config = dict(
    experts_per_token=1,
    d_expert=272,
    moe_layers=[0, 2, 4, 6, 8],
    init_std_router=0.015,
    optimizer='adamw',
    grad_clip=2.0,
    steps=2586,
)
Below are experts of layer 2 (counted from 0) of a mixture-of-experts language model. Rows are named router (the router's row for the expert), gate (a neuron's input weights, with its number), up (a neuron's input weights, with its number) and show model dimensions 96-191. Each number is 128 + 24 x the weight over its row's rms, rounded and kept within 0 to 255.
After each expert's rows: "mostly gets" lists some tokens that are sent to it at least half of the time. This comes from a sample of Wikipedia text that the model never trained on.

# expert 22
router [100 126 138 122 126 144 183 185 128 131 140 121 113  95 136 141 137  95 142 181 129 133 128 159 129  97 135 132 133  81 149 112 130 108 124 110  79 128 156 164 127 121 156  89 135 128 131 172 162 130 126 132 120 152  96 107  92 157  94 182 130 160 147 176 157  92  92  87 112  94 101 138  97 144 137 133 122 131 129 125 138 131 159 118 113 136 148 128 108  85 116  91 150 153 134 152]
gate0 [117 160 122 111 149 181  85 146 178 164 127 120 163 167 160 173 113 122 138 123 102  63  90 110 103 103 120 131 111 114 153 107 130 129 152 103 129  69 140 119 168 110 121  89 105 144 119 108 145 134 185 106 118 157 127 135 172 140  95 143 144 139 139 125 136 118 139 120 168 132 138 146  81 132  90 130  82 121 161 153 113 128 122 169 159 115  85  92 110 136 157 179 107 115 147 132]
up0 [137 128 161 126  88 133 124 118 182 203 129 141 130  87 138 132 143 123 185 142 105 112 114 104 115 111 130  96  77 114 127 130 125  89 127  94 111 163 151 126 172 161 132 101 110 140 144 105 131 137 116 128 148 125 135 128 152 134 142 165 163 125  98 118 187 135  85 124 138 117 114 159 113 133 119 100 100 164 106 119 161 178 150 152 141  81 138 116 164 143 127 151 134 148 101 144]
gate1 [104 108 108 113  95 143 104 144 106 163 148 130 148  83 137 146 118  81  94 141 114 109 145 179 146 148 114 124 125 146 123 127 135 135 165 154  96  79 120 148  88 110 157 107 125  92 110 114  82 110 133 102 135 133 146  85 123 132 153 117 121 129 131 119 107 120 148 122 110  90 144 127  85 147 117 129 133 125  96 136 163 201 100 117 106 135 139 127 157 104 104 141 105 150 174 104]
up1 [122 133 155 121 103 147 164 141 128 165 124 107 104  85 144 132 139  92 132 121 128 124 137 107 108 109 137 130 161 102 152 118 131 105 136 136 121 140 136 152  95 145 100 128 149 119 113 114 122  96 124 104 119 140 106 168  99 112 135 127 126 127  68 129 103 101 114 136 125 161 115 138 119 173 137 115 137 164 145 118 100 119 123 109 134 143 115 142  87  97  97 122 166 132 131 122]
gate2 [196 124 158 146  91 111 126 101 127 136 124 128 107 158 119 129  65 109 123 122 133 116 104 181 104 152 117  99 145 140 118 162 114 140 110 150  98  91 118 122  62 132 152 161 118 104 146 105 138 114 128 108 138 154 122 138 154 117 155 117 137  97 104 127 194 162 149 106 124 148 121 137 139 128 143 106 156 144  82 104 106 135 130 125 153 156  74 129 129 115 110 119 145 139 117 122]
up2 [162 112 142 160 128 122 141  81 145 134  91 118  93 135 116 114  98 142 123 156 121 150 100 162  90 168 100 133 135 137 163 156 142 130  80 136 103 129 115 101  67 127 119 128 104 129 184 139 143 145 122  88 125 156 127 136 131 113 150 123 125 112 101 156 170 118 159  74  98 112 131 115 131 144 109 134 161 100 100 146  95 148 117 137 138 121  76 123 138  83 103  97 166 120 106 145]
gate3 [ 90 197 145 119 152 132 148 145  79 157 142 141 137 142 171 131 129 119 103  82 151 140 166 132 142 109 142 153 116 140 138  84  82 127 111 139  98 145 110  92 164 120 147 126 118 197 111 135 132 118  53 163 131 109 129 157 156 131 128 147 113 124 112 140 135 133 130 132 159 184 146 116 100 142 165 165 146 119 137 143 142 131 123 138 129 163 113 134 129 126 133 117 105  84 116 142]
up3 [111  62  86 116 116 106 126 107 119 137  95 135 105 110 109 131 120 116 127  63 113 135 135 151 114 136  92 147 129 114 108 149  84  98 177 139 125 130 116 152 138 112  95 145 136  98 151 115 116 135 120 105 151 125 108 124 132 127 135 139 113 122 126 147 130 129 158 144 117 199 124 137 126 152 106 154 145 164 148 129  98  99  92 121 123  97 138 131 126 146 130 130 102  93 111 126]
mostly gets: " in", "In", " Of", " In", " of"

# expert 12
router [ 99 138 134 155 130 134 120 146 108 122 121  97 111 112 106 116 142 128 119 149 135 144  96 150  68 104 152 152 161  76  77 143 162 131 156 137  96 169 114 105 126 109 120 153  92 137 148 175 156 120 135 131 123 109 115 132  82 107 104 167 142 139 136 143 125  83 109 108 115 116 106 146 151 136 160 119 176 122 125  88 151 141 144 147  83  88 176 143 151 116  83  96 108 154 140 124]
gate0 [143 128  80 128 106 144 106 149 139 149 127 165 137 137  96 112 191 147 123 110 173 104 128  90 147 136 108  68 171 134 102 133 159 123 107 121  84 116 125 137 121 139 144  93 125 173  91 142 108 106 130 172 142 127 143 166 133  95 106  60 171 177 133 108 147 164 151 118 146 126 126 113 142 157 160 136 139 139 102  94 119 142 158 154 142 100 155 120 142  90 135 115 117 126 169 152]
up0 [128 186 133 133 112  96 128 104 147 108 143 118  65 137 142 169 134 137 142 137 113 116 119 110 107 138 122 102 132 117 122 118 161 127 132 121 144 118 171  96 187 111 109 131 138 190 129  83 128 124 157 102 110 150 120 121  86 140 121 144 108 110 119 183 137 129 182 110 156 119 138 126 143 119 139 124 107 150 148 137 128 109 100 120 164 159 151 104 120 156 176 133 109 129 123 118]
gate1 [167 146 113 101 115 134 131 153  88 166 148 153 121 126 145 123 120 108 129 118 125 128 139 120 136 158 156 105  85 118 151 156  72 150 100 137  99 128 147 113 149 173 134 124 120 119 147 125 105 125 124 128 138 111 172 112 150 100 150 120 111 110 128 122 133 161 139 137 152 111 115 113  89  49 141 148  88 145 120 172 125 136 124 175 130  95  86 110 140 119 123  94 115 123 132 174]
up1 [ 93 132 133 105 141 125 168  90 129 151 181 146 157  62  89 114 123  91 115 135 135 142 139 100 138 113 105 165 154 163 143 118 112  82 123  97 179 150  78 141 171 105 185 140 166 139 101 148 125 138 129 101 144 114 122 129 136 147 130 147 132 119  94 114 154 158 126 172 135 168 154 148 120 149  89 148 136  98 148 104 111  81 192 148 142 153 165 102 104 146 127 160 105 102 125 102]
gate2 [137 127  98 144 157 149 122  95 106 176 125  81 124  88 111 111  96 156 127 179 147 127 140  85 135 149 120 127 133 142 143 112 136 150 173 161 140 139 132 137  89 140 153 116  76 143 101 131 123 139 116 111  84 103 142 146 112 101 101 164 131 151 137 127 113 128 104 126  98 103 145 118 120 132 138 137 189 108  99  99 109 158 124 144 127 149 101 125 131 145 109 141 138 194 167 142]
up2 [175 163 132 155 141  94 129 100 103 151 137 130 155  70 105 120 137 169 134 148 131 140 141 155  89 181 159 134 169 150 140 129 146 159 120 119 165 143 113 120 115 130 176 112  95 147 157 155 151 169 150 180 131  78 104 142 122 117  82 139 139 138 127 161 140 138  78 128 106 114 142 110 166 124 157 148 181 169 148  82  96 138 117 139 127 123 169 120 137 113 143 114 138 132 163 135]
gate3 [111 131 111 105 182 100  99 115 114 128 136  80 176 133 113 137 129  94 151 144 128 100 126  76 138 119  95 140 158 152 119 140 120 164 189 140 129 114 114 152 147 100 138 143  81  92 151 136 105 129 150 121 128 127 140 150 108 139 133 118 108 125 137 100 135 166 131 184 133 133 159  98 172 133 172 150 115 117  79 104 145 124 112  79 127 122 119 107 172 102 130 146  78 107 104 101]
up3 [ 87 119 133 146 196 142 110 118 102 142 111 107 108 140 105 158 121 132 157 129 107  65 112  62 122 155  85 152 146 114 118 138  80 143 171 156 112 122 100 162 116 154 143 107 106 102 161 114 117 118  98 145 152 128 118 146  91 126 122 132 130 121 119 116 124 123 143 143 119 117  98 109 162 155 133 133 155 140 115 119 139 116 105 113 159 145 156 114 174 118 111 135 125 125 124 136]
mostly gets: " —;", "died", " Yes", " pm"

# expert 4
router [133 161 129 104 104 101 129 159 146 113 148 140 166 165 136 109 103 167 132  86  81 152  98 179 100  97 184 126 164 136 142 133 145 101 144 138  92 161 149 108  83 116 144  87 141 147 104 127 115 154 114 162  74 138 131 132 120 138 128 144 116 111 166 120 119 124 120 127 148  89 124 150 126 115 106  90 146  97 112 135 142 137 160 127 100 150 132 146 114 150 123 148  93 133 128 142]
gate0 [ 96 102  58 102 126 130 148 128 129 123 141 165 118  98 117 108 128 124 144 120 108 126  79 131  92 128 132 167 129 127 137 166 159 109 130 148  91 131  99 113 123 132 103 173 115 110 112 136 128  98 109 117 104 113  96 113 134 129 105 112 186 135  96 127 135 102 103 126 154 122 126 110 146 135 180 108 108  87 120 143 151 126 154 141 140 104 155 131  98 115 107 116 183 153 132 125]
up0 [130 130 103 152 152 107 139 113 126 143 139 179 154 122 129 142 147 116 132 113 120 121 119 136 114 181 105  82 161 147 166 163 124 109  83 130  47 141 141 127 144 106 113 139 117 112 114 119 146 128  88 159 119 133 101 123 134 123 150 122  86 152  92  75 155 147 141 126 109 147  93 117 138 142 184 105 135  89  88 100 118 116 137 151 128 120 135 125  97 100  91 132 117 147 150  71]
gate1 [110 117 147 118 131 143 100 118 117 119 120 147 136 111 151 137 132 112 133 158 132 112 140 105 120 123 117 152 136 160 129 166  97 161 124 109 110  85 120 128 163 136 167 132  89  86 112 163 142 120 148 160 154  76 157 135 156 110 114 113 145  93 102 120 107 124 117  99 101 102 130  54 167 135 116 127 102 146 124 122  91 131 124 157 121  97 107  82 141 110 179  97  93 144 135 117]
up1 [114 134 106 163 156 107 114 121 128 144 123 125 123 106 111 123  77 119 129  91 115  90 126 124 100 143  81 135 141  89 135 105 154 134 165 102 162 118 129 123 139 106  83 130  94 157 134  94  82 184 113 110 147 141 132 132 106 135 139 157 154 105 117 132 118  96 111 125 106 128 139 142 131 118 116 155 151 150 138  94 176 118  81 119 150 150 188 151 149 147  80 157 155 193 132 141]
gate2 [131 118 155 158 117 142  79 112 161 127 126 139 173 138 152 118 133 149 119  81 117 117  81  93 166 163 109 127 131 103 133 153 140 146 130 125 162 135 107 134 118 101 111 109 104 141 127 141 128 127 117 112 144 132 161  76 101 123 159 121 156 116 106 132 137 118 108 108 123 124 120 102  66 125 104 173 122 142 107 148 102 178 110 118 133 113 102 107 118 162 132 148 121 138 124 187]
up2 [145 119 132 109 120 144 112 115  85 137 120 160 175 168 128 105 167 115 132  57 125 162 142  96 107 185 136 157 112 132 114 117 139 107 153 116 124 108 117 130 112 171 126 115 124 139 100 126 167 126 135  96 114 105 149 108 112 110 116 159  86  97 137  79 106 161 122  70 144  93 136 122 135 137 108 166 146 137 118 162 136 161  97  89 104  90 131 101 138 128 126 134  96 151 138 114]
gate3 [120  68 141 106  93 115 128 121 140 148  99 143 157 142 135 111 160 124 150 128 180  85 112 148 126 114 146 186 150 128 109  94 108 137  79 118 110  80 154 140 115 165 136 114 148 155 136 126 117 134 101 128 123 116 128 112 148  90 105 141 145 140  62 107 120 163 145 155 150 107 132 124 160  98 183  76 124 116 122 171 115 148 138  85 148 149 124 139 149 123 112 131 131 155  77 173]
up3 [112  90 155 116 139  90 136 139 147 139 126 132 134 116 139 115 126  97 135 126 148 121 118 145 117 101 162 151 145 130 112 122 116 167  79 121 105 151 129  92 111 130 149 135 113 106 136 113 106  95  88 122 103 132 119  71 114 142 156 186 105 110  20  80 154 168 148 173 114  96 142 137 163 114 139  87 122 113 114 140 135 114 144  93 125 136 145 167 139 125 123 113 121 103 123 112]
mostly gets: "resp", "ecut", "omm", "urb", "osp", "mb"

# expert 10
router [114 154 122 146 152 135 129 125 167 113 101 105 118 131 131 148 109 172 162 133 162 101 139 100 119 150 144 170 122 133 134 107  81 159 145 132 105 148  89  97 150 108 114 140 131 163 146 162 118  95 142 136 137 113 156 116 163 157 140 156 130 125 103 139 119 125 128  95 158 170 100 155  96 115 146 169 130 110 109 115 101 145  88 166 116 155 165 134 150 123 125 109 161  94 138 119]
gate0 [113  70  72 101 137 125 134 142 126 138 147 167 112 148 131 150 159 105  97 149 133 129 146 190 103 102 109 107 103 135  90 188 168 184 106  74  68 129 102 100 138 136 171 176 130 147 124 153 125 118 209 109 117 152 125 155 140 135  83 123  93 113 154 104 158 131 145 132 164 130 105 126 133 101 122 126 121 114 102 141 143 121 143 118 120 109 132 114  89 137  91 139 100 122 177 131]
up0 [129 156 139 143 120 155 128 104 112 151 150 151 180 142 157 138 127  83 138 108 104 141 152 136 125 146 121 134 157 123 158 129 124 127 129 139 171  93 129 180 129 115 102 111  96 114 110 120 119 119  79 143 123 118 106 107 109  98  92  97 100 130 140 162 127 108 116 117 128 117  99 108 124 160 146  99 145 128 121 170 155 124 134 152 135 173 112 171 104 103 166 120 122 177  90 128]
gate1 [122 124 153 155 167 118 104 105 137 131 121 104  92 166 140 171 132 114 148 152 128 147  89  93 155 145 106  85 104 163 127 117 102 130 178 130 157 156 116 128 140 116 103 127 148 121 116 121 170 139  44 135 102 127 141 113  69 145 145 109 102 147 125  91 138 139 140 112 155 158 105 101 126 107  42 179 119 106 117 181 107 125 138 122  78 154 153 135 142 174  74 157 141 134 156  88]
up1 [118 172  71 135 162 117 106 122 127 143 126 122 122 112 165 110 111 119  93 137 169  89 144 166  74  95 148 145 100 119 131  70  93 136 124 152  70 109 113 140 149 120 111  95 120 126 132 156  94 130 129 109 140 129 119 104 162 150 137 110 144 160 119 135 154 116 129 138  88 149 120 136 112 189 140  93  99 114 126  86 147 139 124 165 123 122  99 173 149 103 135  86 124 143  83 151]
gate2 [125 161 114 159 136 162 129  90  76 126 103 122 142 133 141 129 132  93 169 157 119 142 147 162 119 143 140 148 116  99 125 109 128 151 144 137 126 145 128 122 111  86  95 101 137 145 160 101 113  98 122 158 145 113 158 110 131 175 122 126 137 119 148 133 105 111  84  92 131 115 128 118 137  90 118 150 121 188 141 135 102 136 139 106 143 138 110 140  57 155 145 115  92 135 105 103]
up2 [130 109 108  78 130 138  89 135 122 140 146 149  76 102 100 124 181 133 144 109  96 153  76 151 144 140 114 129  94 136 110 132 160 139 110 119 147 116 147 164 139 147 158 153  94 114 111  96 152 120 132 112 144 102 113 116 138 118 142 134 133 143 118  94 109 112 120 152 110  77 183  94 144 129 136  99 115 135 143 145 104  88 175 156 115  82 120  88 152 115 119 115 117 135 163 136]
gate3 [123 135 137 126  63 137 119 140 135 159 135 140  89 154 144 130 142 135 115  98 137 107 148 118 146 142 161 133 111 142  80 190 160  91 124 178 105 122 157 132 161 115 142 131 169 116 110 152 108 136 123 102 138 166 158 118 118 138  63 110 159 119 115 144 124 151  93 159 122 154 110 146  89  85 153 131 128 172  97 147 125 147 160 137 143 125  79 124 102 150 136 137 128 168 132 135]
up3 [130 129 113 148 129 129 169 133 154 170 164 147 107 122 147 127 175 123 150 132 153  97 133 138 139 135 160 128  76 113 164 132 116 111  70 164 155 113 138 170 164 161 145 166 132 129 110 103 140  91 107 114 164 195  85  87 138 164  97 116 153 107 139 106 152 137 134 128 167 161 109 137 132 101 134 114 151 132 161 124 129 100 137 166 118 219 146 132  72 131 111 138 111 133 141 151]
mostly gets: ":", "):", ");", " :", " Location", " Website"

# expert 0
router [141  93 125 119 137 150 118 132  89 168  95 138 151 145  99 127 134 129 115 164  91 127 125 136 140 104 150 166 124 125 113 108  90 139 123 164 162  76 130 115 114 170 135 143 155 138 114 152 109 114  93 115 148  77 117 141 148 107 109 144 111 128 153 106 134 142 129 138 150 101 114 115 189  98 110 129 154 127  98 154 156  85 133 108 116 120 156 101 104 152  93  96 114 153  81 106]
gate0 [132 116 134 189 109 149  90 159 125 106 128  93 116 158  70 142 134 123 125 129 112 101 169 114 161 122  74 179 118 123 150 133 133 131 119 131  86 137  95 172 109 108 117 143 140 117 150 113 127 112 117 143 140 121 116 145  85 122 110 125 112 101 106  92 135 158 161 116  91 128 114 163 135 153 151  87 138 103  80  94 123 172 139 118 102 163  95 189 129 157 144 155 140 105 175 114]
up0 [152 121 149 154  89 121  90 106  77 119 138 102  85 142 115 125 183 188 144 168 114 151 110 160 175  91 102 147 115 118 137 127  86 149 119 140  85 101 142 101 155 177 152 140  84 135 122 105 106 103 115 113 128 137 109 101  91 102 154 146 130 175 108 112 111 129 106 159 100  92 137 141 122 149 106  95 101  69 118 111 125 146 142 107 109 145  99 146 152 122 131 160 128  96 107  56]
gate1 [126  93 138 113 151 112 165 106 151 127 117  93 126 111 107 155 151 130 109 128 127 132 143 145 107 165 118 100 114  75 118  85 146 142 168 117 114 138 167 149 116 108 110 114 154 143 166 135 142 110 133 106 114 138  95 112 130 127 108 123  93 139 139 128 153 116 137 161 131 166 130 161 126  98 137 155 142  75  85 150 140 150 147 130 157 121 134 142  93  98 116 126 150 161 197 144]
up1 [109 114 115  89 143 112 175 141 118 119 126 126 130 152  73 188 122 106 110 112 125 112 141 113 100 137 122 105 119 132 125 145 139 112 119 127 123 117 127 107 183 118  92 109 118 139 120 166 171 110 103 123  83  89 111 147 128 153  89  88 138 138  75 163 161  87 129 158 148 100 100 157 139 110  89 157 101 104  98 101 115 138 143 144 151 150 143 156 108 134  89 131 132 119 129 155]
gate2 [161 114 104  98  95 103 115 106 124 114 128 134  85  74 137 174 124  99 133 124 145 109 166  91 151 131 135 125 155 154 132 130 151 138 154  38 127 163 122 114 107 149 139 114 143 115 113 150 147 168 119 121  96 134 137 179  92 134 168 141 129 125 148 124 130 152 147 158 141 159  99 153 103 125 130 132 121 174  93 131 125 128  64 131 169 136 169 123 167 169 138 142  82 110  96 163]
up2 [ 93 128 107 147 166 148 124 136 123 139 122 154 107 141 144 103 140 120 143 144  70  75 147 141 136 123 122 122 104 148 183 153 153 124 130 151 136 105 122 121  96 114 108  99 119 122 152 124 123  85 126 193 136  99 128 116 144 139  83 113 156 121 140 143 149 156 110 139  59 186 159 127 112 128 133 160 131 118 144  74 158 131 174 134 124 141 132 128  93 107 156 165 130 131 143 123]
gate3 [100 137 153 129  96 170 153 125 144 118 137  99 141 103 106 134 125  91 115 151 102 144 138 144 121 133  79 145 115 105 108 138 152 109 142 107 124 123 170 126 135 119 116  78 146 156 136 163 103 199 114 107 141 155 105 116  92 124 151 133 149 131 116 172 146 122 112 141 120 140 108 152  82 135 100 136 165 123  89 134 146 141 126 123 133 113 185 144 146 167 139 122 149 157 152 159]
up3 [121  97 119 162 119 151 193 146 123 112 124  82 133  87 116  83 160  86 109 134  95 104 129 114 130 108 169  48 108 118  78 154 125  86 109  89 116 127 156 128  73 133 148 121 106 132 142  99 151 118 154  90 107 148 139 161 132 120 134 157 176 141 156 198 130 146 117 135 112 129 104 144 172  95 175 108 136 119 119 127 141 136 133  86 143 162  93 113 107  78 135 152 163 157 118 167]
mostly gets: "The", " The", " this", " the", " these", " These"

# expert 16
router [147 158 181 112  95 113 151 150 139 102 125  82 151 113 144 139 112 120 107 134 133 156 109 119 128  81 135  94 104 113 107 108 151 101 141 130 121 141 139 131 104  86 118 130 126 117 127 153 139 142 162 128 152 133 146 125  89 137 149 129 134 142  82 120 161 111  83 191 125 119 104 161 122 148  73 146  97  95  94 153 124  90  99 130 132  85 155 113 119 166 123 101 146 139 142 161]
gate0 [155 107 137 117 122 137 127 171 125 163 109 150 113 131 134 167 129 143 127 127 122 111  69 142  92 148 123  93 154 133 125 124 123 130 120 159 105 135 147  95 104 102 173 117 116 169  96 157 143 145  96 121 166 128 124 130 140  87 133 148 136 105 115  79 137 112 117 126  85  72  85 167 143 147 122 135 126 134  93 165 111  71 129 124 133 164 125 122 100 161 116 138 118 147 136 153]
up0 [ 75 121 131 144 128 132 120 134 131 118 111 138 163 129 159  59 171 138 100 106 131 119  98 115 124 130 107 153 170 113 146 105 131 127 134 129 116 109 138 149 119 131  95 145 144 121 151  97 112 113 123 126 108 115 187 133 113 133 170 122 186 106 169 151 126 131 109 110 128 133 125 138 111  84 126 136  99 196 159 110 140 212 140  93 141 110 134  93 112 107 159 125 108 124  62 111]
gate1 [133  99 154 158 111 117 115  97 106 154 113 134 133  89 155 142  98  80 136 133 148 136 134 137 151 127  97 127 116 150  73  87  97 121 105 147  99 108 121 190 147 135 115 120 136 126 124  72 137 123  78 108 112 116  83 158 156 106 132 110 103 119 115 143 146  95 143 111 156 121 100 151  83 124 130 184  92 143 127 149 106 102 102 138  94 204  90 127 115 145 122 143 116 120 133 112]
up1 [137 148 127 103  90 132 139 139 132 121 103 123 129 142 159 134 152 126 138 164  54 145 143 121 127 103 117 181 145 163 143 135 122 116 112 156 114 158 116 140 133 117 110  90 142 124 145 172 118 138  71 137 129 121  92 120 130 113 127  82  94 162 101 134 108 121 146 105 110 137 158  84 116  90 122 102 101 109 141 174 138 134 124 109 100 170 133  93 153  98 111 101 114 113 124 104]
gate2 [131 119 133 126 101  91 142 167 129 135  99 145 118 113 131 107 126 143 135 132 109 143 158 142 135 168 134 164  88 147 120 169 158 102 118 137 133 137 135 127  87 120 166 162 147  92 130 168 136 115 148  96 122 181 160 141 109 135 134 118 132 104 135 104 149 162 137 138 120  98 103 134 118 155 104 140 150 110 110 113 125 125 147 114  89  88 108  99  97 167 144  96 160 137 180 126]
up2 [ 91 145 136 158 154 119  63 131 132 133 116 112 145 130 111 104 146 145 111 151 119 134 142 129 133  88 114 124 119  96  81  70 161 144 137  74 139 109  68 126 114 146 110  92 110 173 122 125 158 113 186 112 165 163 134 100 140  73 151 140 130 125 122 105 129  65  98 148 135  90 150 122 142 129 124 163 163 136 126 111 129 104 137 157 124 102 144 169 188 132 192 150  83 163 164 128]
gate3 [122 139 145 113 114 137  95  93 145 124  99 115 126  78 121 140 109 142 147  86  75 134 149 116 148 159 162 111 133 148 136 140 105 142 140 156 114 144 170 111 100 162 156  69 131 133 125 104 135 170 100 126 105 111 139 113 114 146 125 129 174 120 104 141 102 163  71 184 134 119 131 105 140 140 126 166 132 116  81  95 121 149 153 125 121 126 102  86 106 181 139 126 152 140 158 123]
up3 [ 89 154 108 148 149 132 137 124 140 113 153 112 124 155 159 103 101 136 158 119 161 125  66 116 158  96 138 162  97 131 169 134 148 105 140 168 143  85 115 156 117 102 131 169  82 109 147 126 169 106 173 123 139 148 139 133 122 143 112 144 144  88 155 124 119  95 145 104 107  89  88 118 158 121 110 116  98 122 132 139 160 109 115 145 157 120 129 124 134 153 128 156  94 110 104 106]
mostly gets: " Turnout", " Candidate", " Mean", " Swing", " average", " Phylum"

# expert 14
router [128  90 113  91 133 128 139 155 140 134 111 127 115 125 131  91 109 117 134 169 155 109 118 125 138 149  97 108 118 105 158 141 112  84 102 134 155 107 107  97 102 129 145  96 173  84 117  91 136 110  92 146 138 166 150 162 156 157 120 104 137  87 148 157 148 156 170 117 147 123  95  97 119 165 102 137 144 138  98 112 153 136 174 110 143 109 142 145 169  99  97 152  80 113 105 165]
gate0 [158  81 116 113 128  96 136 126 157 123 142  80 157 159 173 127 151  84  94 136 127 168 175 152 141 141  93 100 111 134 156 150 112 126 100 121  99 125 151 120 126  76  82 106 116 122 108  91 124 157 129 108  94 173 114 122 142 134 131 139  81 156  78 151 158 124 140  95  92 125 129 156 130 147  61 144 140 155 100 186 141 142 144 123  70 176 153 127 170 123 122 119 141 141 138 141]
up0 [118 138  98 120 134 137  99  97 133 128 151 130 103 125 152 125 107 177 121 121 125 113 110 118 136 100  98 143 136 128 118 119 162 144 113 151 145 108 138 132 119 125 174 155 134 133 102 125 170 119 161 152  95 130 110 143 126 131 173 132 101 140 195 110 107  99 147  26 165 137 146  82 179 110 174 130 169 126 119 109 128 183 142 117 150  79 118 103 108 131 126 143 131 140 102  98]
gate1 [ 90 108 126 115  68 146 132 165 112 116 142 103 132 208  92 152 130 149 112 143 137  82 108 108 160 162 103 126 133 116 124 114 114 105 135 138 142 124  77 134  89 120 149 111 114 151 146 150 136  67  95 135 132  95 197 137 144 176 159 112 124 152 172 115 153 110 135 156 119 138 142 107 159 153 149 142 132 127 122 111 143 137 163 121 136  98 120 126 133 132 121 112 160 127 139 147]
up1 [157 119  81 101 109 149 139 155  72 146 125 125 113  98 152 126 115 147 144 131 146 152 166 157 106 137 135 140 148 172 149 117 153 145 125 134 130 114 144 157 138 132 128 126 124 136 135 125  62 144 132 135 131 142 108 119  92 133 133 101 164 126 109  91 125 109 159 194 104 119 143 101 109 157 131 110 155 138 133 113 128 131 126  78  90  96 165 151 118 151 144 137 145 156 133 132]
gate2 [145  91 111 132 153 143 124 105 143 186 113 169 108 113 118  83 109 162  97 142 129 104 121 137 145 138 129 130 146  92 104 112  85 150 135 147 127  83 109 151  77 137 107 126 145 151 128 125 134 100 106 116 105 120 165  93 133 161 132 145 144  92 144 123 183 100 139 128 145 119 138 102  85 134 138 148 111 127 133 137 182 130 125 146 176 110  83 156 122 142 152 114 110 131 116 128]
up2 [123 169 123 149  83  72 135 128 107 113 134 145 152 133 117 114 110 109 144 155 145 167 129 122 129  78 118 136 131 126 176  81 129 126 162 114  83 167 171 132 166  96  91 126 124 122 141 124 175 134 185  80 162  72 119 132 106 106  98 169 125 145  98 129 125 119 114 116 103 120 154 119 117 135 139 119 111 111 133 127 135 149 138 158 128 114 160  95 130 124 133 106 115 128 107 125]
gate3 [ 79 130 128 106 143  94 151 157  88 148 158 150 124 120 146 121 170 140  93 131 152 152 134 100 137 106 139 179 122 142  94 121 128 139 140 126  99 151 192 121 141 111 107 153 124 148 135 179 137 111 193 126 138 100 195 111 113  89 103 111 153 156 166 155 127  93 122 131 114 109 113  95 146 108 131 152 149 182 119 130 145 134 134 111 135 127 145  62 129 108 137 106 121 153 135 106]
up3 [137 103 132 119 139 121 156 130 126 129 114 107 150  92 141 108 146 115 111 151 149 129 149 108 102  95  82 146 122 108  90 112 118 137 105 148 136 135 187 116 120  90  93 127 160 141 143 171 153 109 171  93 120  92 142 140 137 122 139 132 133 171 149 159 162 130 117  97 159 107 102 100 125 114 141 143 167 154 100 148 174 166 126 126 143 135 130  86 126 103 132  99 103 138 120 113]
mostly gets: "Z", "RA", "CA", "BC", "SA", "O"

# expert 21
router [132 120 104  93 119 169 128 118 121 171 143 118 137 124 120 116  91 101 114 120 121 113 139 154  98 164 123  95 126 102 126 168  92 110 101 168 101  86 124 158 121 111 158 146 138  75  88 116  99 106 121 124 161 113 124 145 113 135 164 111 133 100 136 136 128 156 160 144 102 109 120  87 119 132 147 158 141 121 110 105 129 135 165 135 107 151  92 132 135  98 122 155 110 153 127  93]
gate0 [103  99 140 147 132  96 120 125 120 100  92 166 139 102 151 101 123 184 137 103 132 166  91 121 119 124 133 146 110 126 140 135 153 104 136 121 172 119 121 133 129 163 111 193 154  84 148 102 143 114 108 126 141 155 120 108  78 135 175 122  63  97 130 131 162 158 140  97 115 111 106 126 106  83 123 134 139 122 120 139 156  55 132 105  96 113 135 143 134 172  93 135 131 126 119  75]
up0 [117 101 120  87 100 123 165 131 142  95 140 119 136 127 122 148 160  20 129 154 134 107 149 134 170 134 150 116 123 107 146 154 158 180 115 120 109 143 139 140 151 119 106 132  86 129 104 134 142 140 131 188 108  98 134 163 135 121 124  99 139 149  86 147 122 133 148 121 139 148 139 100 154 144 129 121 115 111 119 125 154 123 101 154  85 146 149 128 138  94 111 131 173 135 114 149]
gate1 [102 126 149 157 150 164  95 173 123 119 160 132 154 126 108 125 103 141 126 129 167 120  97 127 147 146 133 147 118 146 149 133 122 103 105 123 103 144 134 161  97 118 156  91 129 128 139 157 175 119 101 149 159 142 142  91 132 130 103 139 122 104 160 134 142 117 134 120  79 155 123 129 161 127 131 145 123 108 168 126 141 106 120 163 141 122 160 122 132  87 216 125 130 144  76 164]
up1 [ 82 166 128 133 152 129  93 159  84 111 172  98 123 111 113 120  91 160  94 155 167  72 152 147 114 148 114 112 139 137 155 155 160 100 131 118 111 148 146 112 110  73 183 120 122 122 134 118 118  89 156 196 179 133 134 113 114 159 134 107 155 132 118 128 126 125 118  91 149 131 124 107 117 164 153 137 149 110 134 122 112 166 167 125 100 152 125 116 141  93 158 124 116 120 169 167]
gate2 [128 129  86 107 120 139 108 136 125 132 137  98 111 116 126 134  95 182 127 148 126  95 101 128 165 141  98 145 199 141 111 125 122  90 106 152 128 151  84 105 165 152 150 157 151 112 135 153  91 143 129 152 126 153 162  72 125 128 149  93 102 119  71 111  90 125 123 151 137 130 127 156 137 166 134 150 124 130 117 141 117 158 137 135 140  94 126 121 167 135  97 158 141 126 135 137]
up2 [110 153 150 107 145 132 123 149 173 129 105 173 151 140 122 107 117 171 127 110 132 131 106 107  97 146  78 127 105 143 202 122 161 125 119  86 138 112 147 150 159 134 147 128 121 110 142  62 136 164 119 136 125 130 160 108 116 128  80 119 146 113 117 135 138 101 163 126 112 139 135 130 141 108 176 120 126 127 172 117 116  58 143 124 130 145 113 132 153 113 116 104 148 146 117 142]
gate3 [126  79 105 106 111 131 179 133 185 120 138 176 137 112 129 164 163  94 139 109 168  74 123 142 120 151 106 119 126 122 165 144 123 172 105 155 125 122 135 130 131 134 144 123 101 158 125 136 140 130 146 116  92 120 150 149 214 125  99 125 140 128 123 144 131  83 167 118 142 156 142 131 119 151 134 144 100 165 111  99 108 141 129 137 115 140 111 114 142  84 136 135 146 120 159 151]
up3 [134 118 118 123 119 117 145  96 147 106 118 140 158 115 138 129 121 118 108 138 144 100 160 143 125 162 156 117 108 143 154 106 109 165  79 138 129 135 139 148 175 131 145 111 137 120  94  98 104 139 151  98 127  89 136 174 161 104 162 124 143 152 118 153 125 129 150 163 138 164 133 135  90 175 113 140  85 127 116 132 130 155 121 129 143 150 124 125 165 140  92 114  40 129  99 138]
mostly gets: " Mc", " Mor", " Bar", " Jac", " Gra", " Har"